Weights of a small mixture-of-experts language model, trained from scratch on English Wikipedia.
Size: width 160, vocabulary 8192, 15.5M parameters.
Experts: 2 picks a token, a sigmoid router.
Training: a variant of SOAP for the experts, 3837 steps.
Below are experts of layer 7 (counted from 0) of a mixture-of-experts language model. Rows are named down (a neuron's output weights, with its number) and show model dimensions 0-159. Each number is 128 + 32 x the weight over its row's rms, rounded and kept within 0 to 255. Numbers have three digits each.
Before each expert's rows: a language model's description of what the expert responds to. This comes from a sample of Wikipedia text that the model never trained on.

# expert 7
Commas and clause connectors. Commas, closing parentheses and clause-linking words that begin subordinate clauses, such as which, who, where, but, that.
down0:100146142128119182098075070160160174124064150107115142185111095099172088082105088118120152181057118108157199100132092103100161148144129105109104166099108124143129152113179111139131111132093157098166119128201082111163133080165111122116147094100105117082126185145145132093143131079157068107120119121102159184102124155129103170188130132130112088127146080178158134170214107077159077098107138110115152131127126162138109120181073135164111111159146136167101145137131174127187153193079149
down1:159106141107063103169151126081133121123104108110133184159120095149092143113085094161132126165189124152078136132168071094199120170095147130124159127128139154148138073130153164125127117159170126128138153124149158199110093130131087112218174184098091120166060107104057120100149121090078126172100145125079116119127126131097132078115155087133075143125121092124160068124127155122125160108098152152110079179122080094175143090085174145132161142155123107087179115095171114039092136137165143
down2:126138133153151139158165118053091105110082181133124149151112087062150154116108117066137090094172116120184128091121083147104095151185138131133096148100141133106171127138150136140137112090134125138158143124143165106106087129174135175146108116125118143086171127174122107098149137118100127179138088142120132128137181151103126143124069086122133121082064059115145146014084100076163133180090125189112143146173092115157120154126139116199134173192148172143100132211155092066127082145115111
down3:213154139138103168114105144159156110048118151074084156162127140113140148090188103132112181137168162145173146105126116138157107140138154085157094093128108112159189133098196150149151138131122147077109155089131140147115079095135119147147113145089107119215122141082081124150121113154107158111119174117089100155097086127106144097166163117093132131101087090184133131086186133111079200166110128153194127120118092187112103093221133109137131102111134185078109175127124159163117147077119102
down4:091138119134195125140168099167134134070125134135130114100163126170130127156120135149187056067122146134136170071154129113106142143136125133155099151117078075110152108165062126121108200150076137136177141109105134148095115090116130129148187114178190117091118146177138157140070168125119139099120200092125155144147149142112132091152095153120104110154161172140150150147069152173114136096140115186166101117078110111197059173129113141139090136115119123096099120038077042152166146112146154
down5:119135153160160112128087166128148114125153093164096101082119146143131106120087119134120092172116098163125131116117096168080089077156206133085168096125112143081094134156224132108087131104159162106096093137109141133111150141098147082116136100134148099096112124150188120109073100101165121120134060103183128091117094171091175127156091114102132141138127122168146097151135141148126093096139086101157057183113104126109147126162219207132125125157073060161088108189096132121093074064104118

# expert 15
Capitalized name-initial syllables. Opening two-letter syllables of foreign place and proper names, such as Sa, Pa, Ni-ppur, Ri-f Dimashq, Yo-kohama.
down2:118151124143181131073079104109078200113085131177157066111113168115069129100173176090118122128081124112094132133121159056147089138094105163140108095182137090115168116103161125171184116072069130116107146173137142113162151117107165162142184051131120119126096136117153140135100131137111140178116073114108102102143107143154145119157130112149043138150129144136152149154173142185086169147090118083134147181135099192125182115142097113123101094173105128145062036142103146127157099114129146
down3:156084138082152140111155139134155139148169109223121110122108117118115186146117152141135156153161075141103081148077123107161097187115109115140154146151136126145108096168131172148157125180117127101140110140225038149191125104156139185163110162089122127047140150113100127068089117099114108146084121187031103091130114130124125112089138098182152126151134100168186137118134114109120128160156119167122165162116128131121204121116191153102129098109108099128154101108182112176104105175097145
down4:119168115136166158108157133137107081092073090101157115139180115150154140166127120126193088200118150100154167128157057163109130099135134140093132078198117125198142078168100131193123113110118140050139093127156118140102112133106096104123120139140157169082180141120143139160105156117185128129137103147186131172141136091131153145122185077110088117154057085120087130089178104154153177161125147161133150146138124131085085163126127183162160160062086127082070118157091169148137178138175127
down5:118119176127143119113109128074082048163159134121133087088062099127106147186197064158141131152143094192151146195101109142130119101100143106137132116152112149137115137163085082101099127167131146104075151115079154133153102121095079112159099108065141124155165080103167136135119125126153141131155119158159143101062072152136108098098085122109120112146100150062134165209122164074142127167123081093171167155047123130102140185136115131118124128144176092145112050100145066156125129107150121
down6:140167175156086082109168133133216117122126076117146148135174162162136155122108116117128128074132138139117101116131142132134139107192144086080107042101162117122152098037158142152100164152089119168183144139116156109139128171152118103198061085113188138106111152096093093131132069133152138132177110160078131134117170154125172155068085045150153112131090138141133151177128133081113153087087067156176087131103133137116155133085096107116173163143127122137127075130178102106174128102144142
down7:125169125121092134087116066139060146100077128094160158080093108115102152140168137121142141078106069131103115076119148159158168140077174125149161093142111113201114129112095174158118139062119172105192101199127085112110190149119135118069123123129139145116122110051158071129127088200133096162050141127153136171100172130110106112108094171060144150164119101148112123160108128162158116159108149121118106174088132155090131124149092137101135082117103162102154168108187136098073133156079136

# expert 9
Determiners after prepositions. Articles and possessive determiners opening noun phrases, usually after of, in, to or and, such as the, his, their, its.
down1:047095133190129160149134114128144113149074191141118093108126160063138117132125054158164128122080136084198193076159167159080165143096129121112079097137092119098151095142118131173091136096179151126109082149148137140128148146139134082157129162140183083098101104197103149129092062107119157100151117093182098117128135103086116179130120143141101143166105079154155098067132154146116139147098156149127125153214126159164140193155182098129143114131135149104162139111179168097095123095097099
down2:114075077120152120125099142129094191157099116141099110152095182168148069147148157140143126098148162172131102185063132189120112134153097132130186109090095084150147099150110224088140096171133107139121081171140139108146127144154180131151131082135093175145125103150163042145144113134119124099159151148127114133124109129108098116149053098095112177166149102154135183147192164131143103167101084125109100100080095165139127071101094140157111144149060126158104130069093143139120042105112099
down3:103084053099121147204146120160142113161082180074086113127131126084158085118123167123133171137164109147148100152144117130149117111128155115119090174114158107138158138188137103114189150108136151100160183109098121093125090120163156123109117172062195154107132163137124118126148156081154156177128143148166150143105151148164134148056154181158127137107113140102148113053153142131119156107118235102123088145129093124218104191094114115119133161080093158172153116096185138140121151120097061
down4:173151115123181158118093084124150107149096136110160187170120130129144174104117121123065147136107148164136175155090099160139119106089152081061128112188126148122175108134152105119160155208143117153139174131149135134111104062072139140104110117086119107141130115147160160141114062149137126107128164084151134118117149055102138097099167102176158162102083114103120169200155153060111167082098119194114144149181153111150084107080128068153122110110225130103138172136107111118111140146188078
down5:176077117117080094076118107082100102019150126109106135158101141139126131188171086163087151088116172183145101126195137110176133114102094141089131130101117052084163149128120140069123139121141147155103122127100072094112176141121072072146108165171177162129093127061145167174103119106077123114098109161094134146115150148159117179089095162129086155144053133191130150105104182125133141128126118097117135101137126129068095109075078067104183124159130103125141105125142124125120148103126127
down6:085158142082127080126127147148099086118178197112087073185113140151101165136113081148079107143116092108109117112141139142094143120116153122173033115147153111087079158111095138123134056165157124122167129113226200134122053152134113108128155093066095141148160179165137121141138094104133091120127111143125157091150100138150110132154158118102185125179090104175174098153133093157150109193146142118149092196123066150167120134122098096127100101117161147100137138165141075161150128119184094

# expert 23
Digits in dates. Individual digits of years, dates and table numbers, such as 1 of 1995, 3 of 31 May, scores.
down1:099147043134106078129124068142152099125103118132154134131148158140140159090155154155156170150088097188100155180157072113105122127142152099181154098177169126091117136102102131130098177166153114128157117122145054149140107117133106148135081080122116109105133177175117121087132085151073093087186152110124100103120160180149126163086126105123115120151130119132110151161076100156159136101156101192126096163175112096146062098068156118203190157118120154118177089221135132123109079173159148
down2:141098161138092073185128122142116173118110104168152166152154189110143108102142127174138093131102131132166154151084130188104149117142182105107154159095119112137091114091160112121093119150095148153171141143069129114097126135132138141185129122155158147110099098099102083163144139096130149182175085141128117157137155153077178105114130123133158082093168161062159093111132151105123084067177161174107220098141126174056116107112168159073209162139157143100116127075126106145114143024137115
down3:149147097134066089209092147107066154163113126082115087098117116153148155107141137137162115098092144062111125116123098165127080180155128135149042136096157124111146121143088160082101069091174155120136140138181145153084149123143124165154139142174136164140130173173077163195118149149162173161157074165084141194126108120131152123139114153177167147105150106103097117188127158120091147107128128100122048162136114097160132082089138128118116106097192137062118154159169137186168175142124120
down4:148167167069119163126114105129086107111150103126112142140139170176147053137140117209135166091152100196109182145175108093116176149159103166140114119148091090141129137142105125141172158113098121145130129168097182135129150194159141077142096139217123126048138225130131166126078099157180113155160087162096133146186119068147096117121137146058183140167103125126065117107139134146121161111161113136085149114111137111116164128188109126098127165177128109111155134139125123159160082176113148
down5:160077106160166167135168154093139160092108138116100158110153137148106151134142148115165161108079172091087152121163090133157148144170080117097085108063126149127093129138063060116138129135104115123198091129144171164157053138098176194127082114083114146156112150144026150217110148148169103165148080113148150084085124121130152113151064157138156136111093086135086139136144143107125111194079121155166133128110119120119126140106129170155174136129142108094081155080116126080116148188088119
down6:090099159095105092127109120104149115101154133064075114063162177141096122141117099125126143180163118147094135126149151179075111178188074178116153142138119186153124111165104155147119164143131103121096094168122104160180098121166107129105137137102170142139140117113127166144164102068143071116174124088112090111169079075137139140095102113131152155125138148103152110118155126139149103164137165237037116187102143166074117109107184111109114091119079082167202150148111175128111171142123154

# expert 0
Place and name endings. Proper nouns and their final word pieces, mostly places and nationalities, such as York, States, Srikakulam, Himalayan, Altman.
down1:152125118089165124168145152122182121129102145135173133120092100113125098081144134116093144156152097164108149124096111119132129096100129089092082117061160093113127093100140149155120099145087113066063110115107131116104112071162075136106116122200155196139104096154132120167078086061072140145062130059095173134146168073125097156176122170101107144167140092204138126161106097113132171173120149137131145197054075076142107116113186115100146168134129122103136084121154121166125117153080168
down2:067095089174062064130119098140097171117083139124116130123136062105159092120100152182097098085113129192132078094116173161113110067174133136133185096084118160138153144092149108149102179115181116151109133136104175146137113110132120172161096095135114079122097158133069123126120104144203095107101126140123163100163126164086126089080114136138126088115120148071132096150163164129105109128192173093130124118147119199188113178088178115102159108151156105121129141119145101101076157100117219
down3:084087053141118088109116126087209125151141129118145140123160122105132139136165124163098086125127132137056163109123092164098072077094124142126151093088108180113123125114136144159121102157181151077165187085115135137124106144102170159190099162181172117200113135159097095142122118063106117112135107155128130106103179143100092124164135110160108135131158097125132094052119154083140102117222132145157134136205143136126176133168177182106104137133139124140121120175116216099130067109095143
down4:115161158124143101109116091129117152130100147131142168137082107162105107116113092080145145117077105138151181130132140201109154165142096148099064183131130116098110134132129080103146152190097188129121152120097067148163074174107168140119114084124140129095193201113174139120087074078124177085136074096124083068121140209122106149063143138145146115148140121136117128134148130160112122149175140062174130148077049143164129091129141137188078114133161101130142092135160160124176069097153156
down5:150098151130103122186140192117133101149127106095093125122077138139134156103161152126087086100191109115085134158149162092139154082112030121094106165096155124159173126110151160106146128077102201130085078118144153192122113091139096171143091147149107141093159106178132096130070121135098127122050140124183104157145132145162145149142112095082112115177113129103095111153107146152089147122122112103139096172143125128117092152063034037172134151169114155157180114109157143108140163191138126
down6:160115183114165191080126122069146111143124147116095124127155084132119141118187142131098079126199158130092113203143135156087152134158162161159067147135144121103081142225058157154120181129136081172161087156093136120140118165177122130122121182104122148102120104117129165119082145185119157148130149116147087093138135099102135156164120107089120120106130100092139107120098108153128149133121164139094184113143088132110130141073101135103041166153096047137067069123089163111096162067139152

# expert 17
Personal first names. Given names and name fragments in lists of people, athletes and references, such as David, Robert, Henri, Cla-ire.
down1:112132083169119074145146103214171162119106165113136174132153133143069145121033109152089150147119136106158148149139157152114146128125130098102102179125135078130116140121147132065161160189170086113111125062156100155128115128064113117148163149139171147135102129103154130167061100079173057114161093075160172142176113139141093097170160074191134076145145147144128104145146081108131104117103197172166163152107146106067113090092131120091144092152063154108106126160153117105130129096115142
down2:183165103159119089161167128110108153113137159190172207156140136163093183142135106114113174133127124104157150166138136148161130101143077163097097133130131112099166159113136209171103093205155115138136151109162118154166173124070165153155119078133147088139119110204132155148215131071139080120114116078143126122130198159128147134137148150134154112167194151152166138133105104085114153099151076140168134140166153126155175117170094120114126157187186144116144137130123087121058116150194151
down3:075175127141123167106125083113097105140124175070104138103142114162127105100096070161148088119132101150137184126103090134174112144116112062122126117172157123059176155110191122111144138093113156135124194081064169132136112093132129118161167111124153097120136176132082126133167141151137136116116070179150126148111144147126059135107086162073111122133082130162159126017152154167092154144094120066162133135122132160122141070082154096060098142190169090137076144165104124137089097118170128
down4:107151138000109149162182120104085120154120138109118098156119198135143132109175120132119143105141087100151127119123123099126186170170114118107138193129156125125137146168079211115131155100145124150193143130135096160047104110079143144136150135139123111171158098121066075112113161205127116091088117138159084172121114119119123181135124106185110103108115129108131161186097150153103163153128192109099127116178138110118127138192131100147147190182159098136168111153138100162113152121106142
down5:130085118105154169166147139167151118095158136111158126084127208101205156144154169173076118152148091118129137103107133108075156154094087111116171093179175168106171196059152110129126152190085085183114152162129145103114136126114146139102134182138151105146117141133154167192143086135180091178095131167154132136169136087125157134078145153079111120123120143163117118103108177170119124135138089087126209180162200187089160088177115129125114104146127152147129110100149142144180130120169101
down6:088111092071099117137105094152134180109116157150131138173136141127127139120137110113106183083148107119119103160074129141106145112172132158218101094070154080111126127117152065124101104124114151117110088087085148109159131145132113210104194121124145111147097103092122087165159108118135168144105160112085090185130061150167171085153121138092122158100190128104113130148120095154179119079116130182118113149094056205135123140158115203159140130121162128151193125077099138080170173087086153

# expert 13
Mid-word fragments. Subword pieces in the middle of ordinary or brand words after an initial letter, such as W-al-kers, d-well-ings, th-um-b, Mc.
down1:114211062148163152206181113094151114075114155135077135097207079106076069151121099120198153149103157123081108092072164129138078140104187100157126128127098158122144091108144140152143095156111122128149101135084097135099087145113078112145148158124158077089093139132082093126177167099119117175132146184119116199080155129113131101117144081059162167129143173181111111095130132187115139176102113143122148065114149154084118138165135125135105116138128094083099119102129089145127099122098132
down2:098100135074071120154153135130146072095127146131098138125077132092100129110098086087074135141194030181129113123146075150114130179138080217161127109130088176165091129180122115154121107084147102145115115069091166120172120146169131137161124130135088176170128132162161106078141088163153106125175129115132138138113205147100124135156148115131141073159182122114137143057114130124107172098087179123140095124120059128105138145129138083146184159147151135146140084164108169162115053092115123
down3:117177150138106124105096174115153139119192069152182104104151159042114134139121200114144196162188106135112137137140179133142152140130113184142097125050129087082172135100103146100090146161130141094193060151079133145140111139138078073094120108110108129104094105186108180104096126138068093134048087110095104134105109137164115185090111139135132104088162104120147121116141177126128198123127182121127122149145133130118133149102117126124183114099139085120131136138089121074087211148148152
down4:088120108147126068133127153066148093167128118121132096091147159107131210114114143161115126130122145107069111137138134115107140131107099038095150136089174106206132176056141122110105126143121107054197170132102157048107113164134114083175050120106073126094137139114104116093167147103144130149093111107155100117156116150107176076091102167146104125150178164117135100182105172131139115114113108117133149123119065171095137070159203087176124161142128167111130116088153145155137089171100135
down5:115096129086137148126134125110061119154098095126121113142160139104039119122126120180112174101162086156114139092140125095084116147087163122101121117161158125083132063132174192123136114085086102115146192126086125120105177121118155162137151148125110109152075092140174095186082165145141184085114120097156161102089123127077094121166161179140086155129103113098104151108193126152105135106151180112142098116179164128089139104199138111087193136135134104209114167197088180153106157156134078
down6:142155106114091172192081162107114156157138080180160160123108097182115107118088099151153153126115162102135121197122125150040168125121171145115085101137086160215132106150152141078162146127153099124085119146142125077116148156142147080133129156114106065141102187160096115096134190152131136112095172113207163123163147159127078144083111097133095103125133116108094121168161151127130070161119154110081121151127128147073171133170072122152150118098113159107115091190146154190072190112119097

# expert 2
Non-Latin script, table numbers. Byte pieces of Chinese, Japanese, Thai and Bengali text, plus digits, percent signs and pipes inside table rows.
down1:162130112112122118123118102137050084106116150129102160158113157093158115131167145123134164152149079126104106078094086182131097124095172129125156065173133044128083112126145106110096124116135123110155109144131151167134161094147134087178137108182116147159125136167132083128130116130149066085173177148095136127127109113086167160133117137202118175112098172122098143074131167087110133128115136126073138171081097101090189100215190176105071084127084157108124140143103064127176173090117192
down2:174118108095169110122129102128153078162137099136139190149121109133120075131122084080128151115178109070063153116098153170166143134137156127109115059174108124113172153130145161095119133119144124160128151091193087086173095086093089110108085118135113158084118103131151143104176094061092121147144109083166085147214161137107117111153113134126043146119159088115147080105112082163110106146116184071168116130109171155138148139136144155169091130161118175119152118168160181124054193175153150
down3:146155073131124143153158143170137122123142149133123169184099169153142142136209066115153133125103170153121198133147102128141116144107130080094131152155184121109091065145075156129134135133127149154166182112153160154087058104103145142196142128094158116094138111124110164133156142143144136037083112112158113102077093104096176132160124167089114056164169078135141193160119144134117117112160153171053118114146138130098118121175068070142107148139158116136105125156134206042111113127131112
down4:128116103123134110109154146143147136142179130099090127168132092113167117056072121153127186140089153177156173125168131148093130161106196158160094168096140114192167124086176087090136121147116117121100132133116147099155087140125217148137075096142149190157180115109113150150122119134171151197105150150138115200119090111155093169149081100185074109113093090122133147161117100106195162121073116117111105081111157078157099168099110105117165140139150158115129141118190053144173128124162078
down5:108125133147107146149117052177111155115109149103142081151135128133117139105073154157091100116135115098091144120118100158096157114173062119154187151195105172152088127218118085096157156130104111144088075130130091074113208162071154110135171118122147166117143134107151117056134157114134120130150155124098133094172127108185101114208114162147188107156121096162100074174098133112131092095130123076153117159120176110135152150161126083083086112150133120086139192163135054150117092096091118
down6:101172169099096131129114059087173209144096132091092113154123179085180139117151096133083189157119131143128106187151112155113132141055076070131121090137156110125137174177152137147141113093135154125171069098160130163096090063073128089096084126044074106131127092142138032094133138128137101141131131135125100157094102120086128159088180085167116128130134137128145130150074136139186127144156151101147139133099119108128112159139155146167124177148117149144107090149129107108185161161199109

# expert 8
Titles and sentence ends. Sentence-final periods and closing quotes or parentheses, plus words inside song and album titles, such as You, Live, World.
down0:170112127111150137142147155150082143115122110100155193127191172151117141114093149111085102105161106235000127104097146132138148160113100160098160087163114125159074141115177092127148107169116099120154182125157080129144132161150144134153149112152113117095151072106085118135093111144041134177160104109113137091119173136082109087108143113118117147168119192095193113073067098152144115089194086194157158130122131125126129139118129122132167101150152124113148137104123138126092161115090136
down1:130172104111120092160158117128150086128148141126113105173129133102129135139104141095145157102107140115124120104115093104163073097137076119133124099149115123095115147135107155119142109154139152135150132184157166158085170074110096092076158162142175116098150124169093138114140175132169162091148163112125140107145075175126155145114107156172144161136183194148079157000105081098182107110132163142154129071138168077156175081136141163213091076157103096169145121096095122164133141072153096
down2:131095139099185142135149079073108091132124124181152156125087169100068125176108106086139166075130136117120131129173087156120107153119129151127082163131174195152057140121159185125154165151152122099120082110115134123128186141129103136121157123145131146094157132101159130147139143110163117162159123096051098158152139103169064147110107110104182137155198164165111133000118149145158131126155120120126164172115108138152139084126122152148142149185088165108187137164097098175165110070095091
down3:099200149142116106091094080056176068126093098078159106095161156147119074134128181136116139142137080146120128108150041128116113148120128129128156140086095127114114121087110128135130140117139129133166122135139059170134133128155128136159098090085162120137122114188155138183167096129105117097136137127137131139164133170132086118111099136074120154129139145112084109255131130121149112123087157096160166168154119116182161090153139154085108121183113086068130156130148078141116133155145123
down4:100131158095144103150123111100157123139176144106092184128151086108161077131131097124156133139094089101110152140124174127145146126125107143094130137178039135126095124087122151100133124135125121174154176142094150157141143112143098112103136144115134105108156109122104124071131121107076108180115109157053171116127189118130156153147138110179107181047112109134094159223075136157122198120110173091144131084150132051106151175118187096153156164136144135073153193166180112146189089067087143
down5:108118094110095136127118128118146154106128202178140111114142156095048138120167097135185170164143119165066134085084158170164119128142139144097048092115119169138101083100154107164156140172143066131113113110082124157120183140120151168143168132090112141113086167127124129172134133080126104111138098148162116113166118126156173130128155126118157119151131165163120160255166102088137155146118122167059118115126153104112129158121135155157105074149164164126092143162117132075114103065081143

# expert 20
Word-initial letters. Single starting letters or short consonant pieces opening names and rare words, such as S, B, K, r in rack, Schnauss.
down1:100119084101230130161151106114132036129128185102118181165142137091136102138165096108135107180109164133139193087149132161148124124135102091112091170107117131133145116119165140146166183136151126110169091101098109112058160149095030179155125125132145171126167159153158135139158129146086138098134128157162091114129088134210124113144154181089175152186061111148131132127127138092149116143140116169169148146137153116159165124115168127101130185104102083134126155121099041184132127159090154
down2:116120157149133092103087177106140095112073112099127123121100188126113131161167179193147123128066131102118173102123096169098125145118058117138150134121114152098129129072132147097144123080146140104109148125154129170137147129176069131153166079100160110097127139156115112165164127070143107120126129133128101133137097127069070110148086072090181152125142139095134099148131216208113141183147129093128136116120107109146129100151135051098196119078134142121188107114095056147086052068190118
down3:131164159090146141088137098147143096124119087145063075092104101116106159123155152104150114184075135103124149129150091139097138180072122117074148169135139141130121120131174158171146175080168164153097143072167055090159119087109178188099106165133128107129091121080106086172186090125086127093112128118121093061117104126132060130159185104122062130135143125127130098129056130105174176125150093147122104152135125126099142109128138124109130143151143162041063110162126081168107120057109172
down4:064137109168171118126115141155084120082143085156146069111149156084138114146091109158110129083113138124093124195162135105083114176179115076126130102124172130150096131141119145142145158152103105076140117098077176136073184153129103130127146185085115152141150104115139145174150113186139145083118064079049106135116120103164120076160159209114092168140128112139164080158073154142131119085151105146138129150124182136090119157116098121142144100039129099123161078097173095124179056122085116
down5:105109111166136097070158120168094113114129133153113076132131139132194112150121115176152171069140153131141144160105111093114140147092097140096137046132123141144139135177121133174065156087140096116167123080122119099164113108104130173124137102127154101179072145099167150096108145107116127071111156185146181146129127088098143175160119132138130140070094140127157086121076120093119084068117177043185135204131138107136058088085160126168139154114140178111220114116118149077174154128138163
down6:135053107104142156165184078128092126201088157141123076100137109185149056093173128127109162149101110125145107151117154156142121116114147169096152075134102149119143106102108120132133134151226166132122156179182229054150085177136114145158180137139163109116172154082110110123142134097120117116106139110115099051126133118160066139126122067078110138182139144111124146184144103103109077171140135157130176185095107123101154171116132103129135145135116098092101140162124131142197128103160126

# expert 11
Table and list delimiters. Punctuation and separators in lists, taxonomy boxes and sports tables, such as periods, pipes, colons, semicolons, country codes GBR, USA.
down1:147071151152129095174128138084094095145098077099135139132144105166128141133085187190119135151141177156111117045150167109102111100130179116139109090132100061119140165163114111130132125110118145163191154177123179103140082080149177092163087102128109105101148156054128125118161065119201135132130125128128046122131165143118138132153182097178081118177070131092113147205131128091125068153121071114121115093107085124093100156111124122092150108120140071110078103121152134135094074131149101
down2:116139123108088153185121146155107156104107141103104128152138081122143140119178138054183187136083166137152157091150074114151118133103065124066181153120157070121088112135207083133164185108109120121113139131175117109147124102120092113149121116117100060158116110141124196227167113099095138109115163166126159153168154150109179115140177160176185109171116097186095075152118167152113103163144099158113165188117137070145137114110084132151174123080169140119150133116118140126167152159104154
down3:126112182096127140081111125162131138162127118086146124097117064094118126132084081103101137110138120176068146118122121116126143123141158148119057163146126096149125168186169111113114107066146149103160056100044155100180197110134093110063106098105200075108137177096108108102132159141175145133122158102152099130162126146133138136126169143122169146072079172102211134128084127130152122101162163115146135107176101132110121159127153103093128076134097177190213078176124126124161148109138098
down4:151156199097111141168105130073128134164089175156140209073073069066150146132158205106129131117147119097108150100147126120121148141142139110084173150104162130121121098112161165141082088168137176126131111124112161154124166137141094138114073131117111164171112117159099098178141146117095097112046148103099125126171123130166104090138061159091072142132106051136184141125170118135107159134103141135168122079135087075183142088106163098112133152098130135093149106164172107083123110105036111
down5:097151148090136126133139118139151138113126118138039130133130114125140156103144140099089214080146206133173167106129085112073118134174140122138148116100144104085155141103128124102169206062168107100161123082162099115173229178134096122139178157113145216135153145157068167152136134122167070097159113103094136097129117161132141178123105098100125075151155088158108114070099186083122078135139120141108110109102103121152131090181136168174145186147136121159110112132105101147123125133082098
down6:137163090110120127128138079083216160188018167108139200128100122075153128131070151132079122139137125112130127106130155118083123110141124161158150063108094125112113118170153130161155123210141110115119110154186104192150145127118103103150135116074154174154174138157144145080086100140124146060155191156106089061140146117158130140148094170114171119085162129113178143104115111069158117109164101079097119158144143107099105108095132116070106165128136100106176150095158084086106121136114131

# expert 19
Adjectives and quantifiers. Adjectives, numerals and quantifiers before nouns, plus adjective suffixes, such as two, new, several, positive, experiment-al, qualit-ative.
down1:126074158099154155181079100179119106090097226154202153050116149113134173139159096154079127091174141123120153083159101163092106139116163143166155159179174130119114175177162113144145122157077110060163152129098151152145095135080182173177147091095154139166094103110180102135106134102107132116148141092168095095095097141141053131091112132095111161160167131124100139173134155150157158111082135110111125167141069102135139176070156108101145162120080129118114133109161078107119113131107139
down2:139125171137117094132117128116148094075138119155154079073135121105165177205110166115123086133103101135167165121104122112180204121089081162115129060109109135081130144158167122066093131182118087193172127107088110147131138110171203114111140119137144169138108152155125168113118132140141157143195122172151040137132129082078139105163186144122142062121165111131103153170116132127083185152145120146158110094095121137030153109061119149147124132134122120129158135078119139149164149195131107
down3:119123102178166193117178134115158068143095109117128119126174097127129075139161123170059079173107072133102143169109128164123078193087160099127148157076128087051094084089141106109152075108121119074178162089088137178115127127082136072105158086171112142154095158148137165077153140097162122152143133099133136135206131134103114124118141144136157130141136157177154105113124114099113101134165152054152099081099162200096169105126168085153150072118108087115109140126114157111091098134171099
down4:097095115084093110076160153190105123127144131151091137130081076172136125155070116139111103107161038196133084117084133149115105090081130108186130130105146128119161158134147120117059135131189116210130086147149117131060110116151192176110125129106090112099169162133095092162127119112113125120138091104109122093152136141085129104091141110124140104109089111082129128033135088100089125071179141150143083142111108094096159145105125079133144105112166083173153118095113139059087068130084151
down5:076142132138122181083109150109148165080208124103122144095101081115140062127130147121129140088146140093114088125122189185130143159107138109130160156149134071185193188106186125146118133172145138097101155166147151135099160098112142068129128158122148118095128124144128128128120118082171094109218124150131152132159169092127099054174152155111215139108097144152129147100103182153110178150159155170152120156101183161139095079105116106173089158114161083106056138090134172128121151162103093
down6:109158133121104070158082152186200107107151126153112157155169122126124094093119127151105151076143080083131129138169151111199110104118098097085123107107111109121176099211088164153133173073144114122098136153178176144162116125165102101142112094080113133190126053126138204118096157163077088147112111144102093126060140070155152129093182142096123111173182122103109115106161115101149169112090121113111133135120114083187114143154124128190095168068120102116091156128146138121064089129110155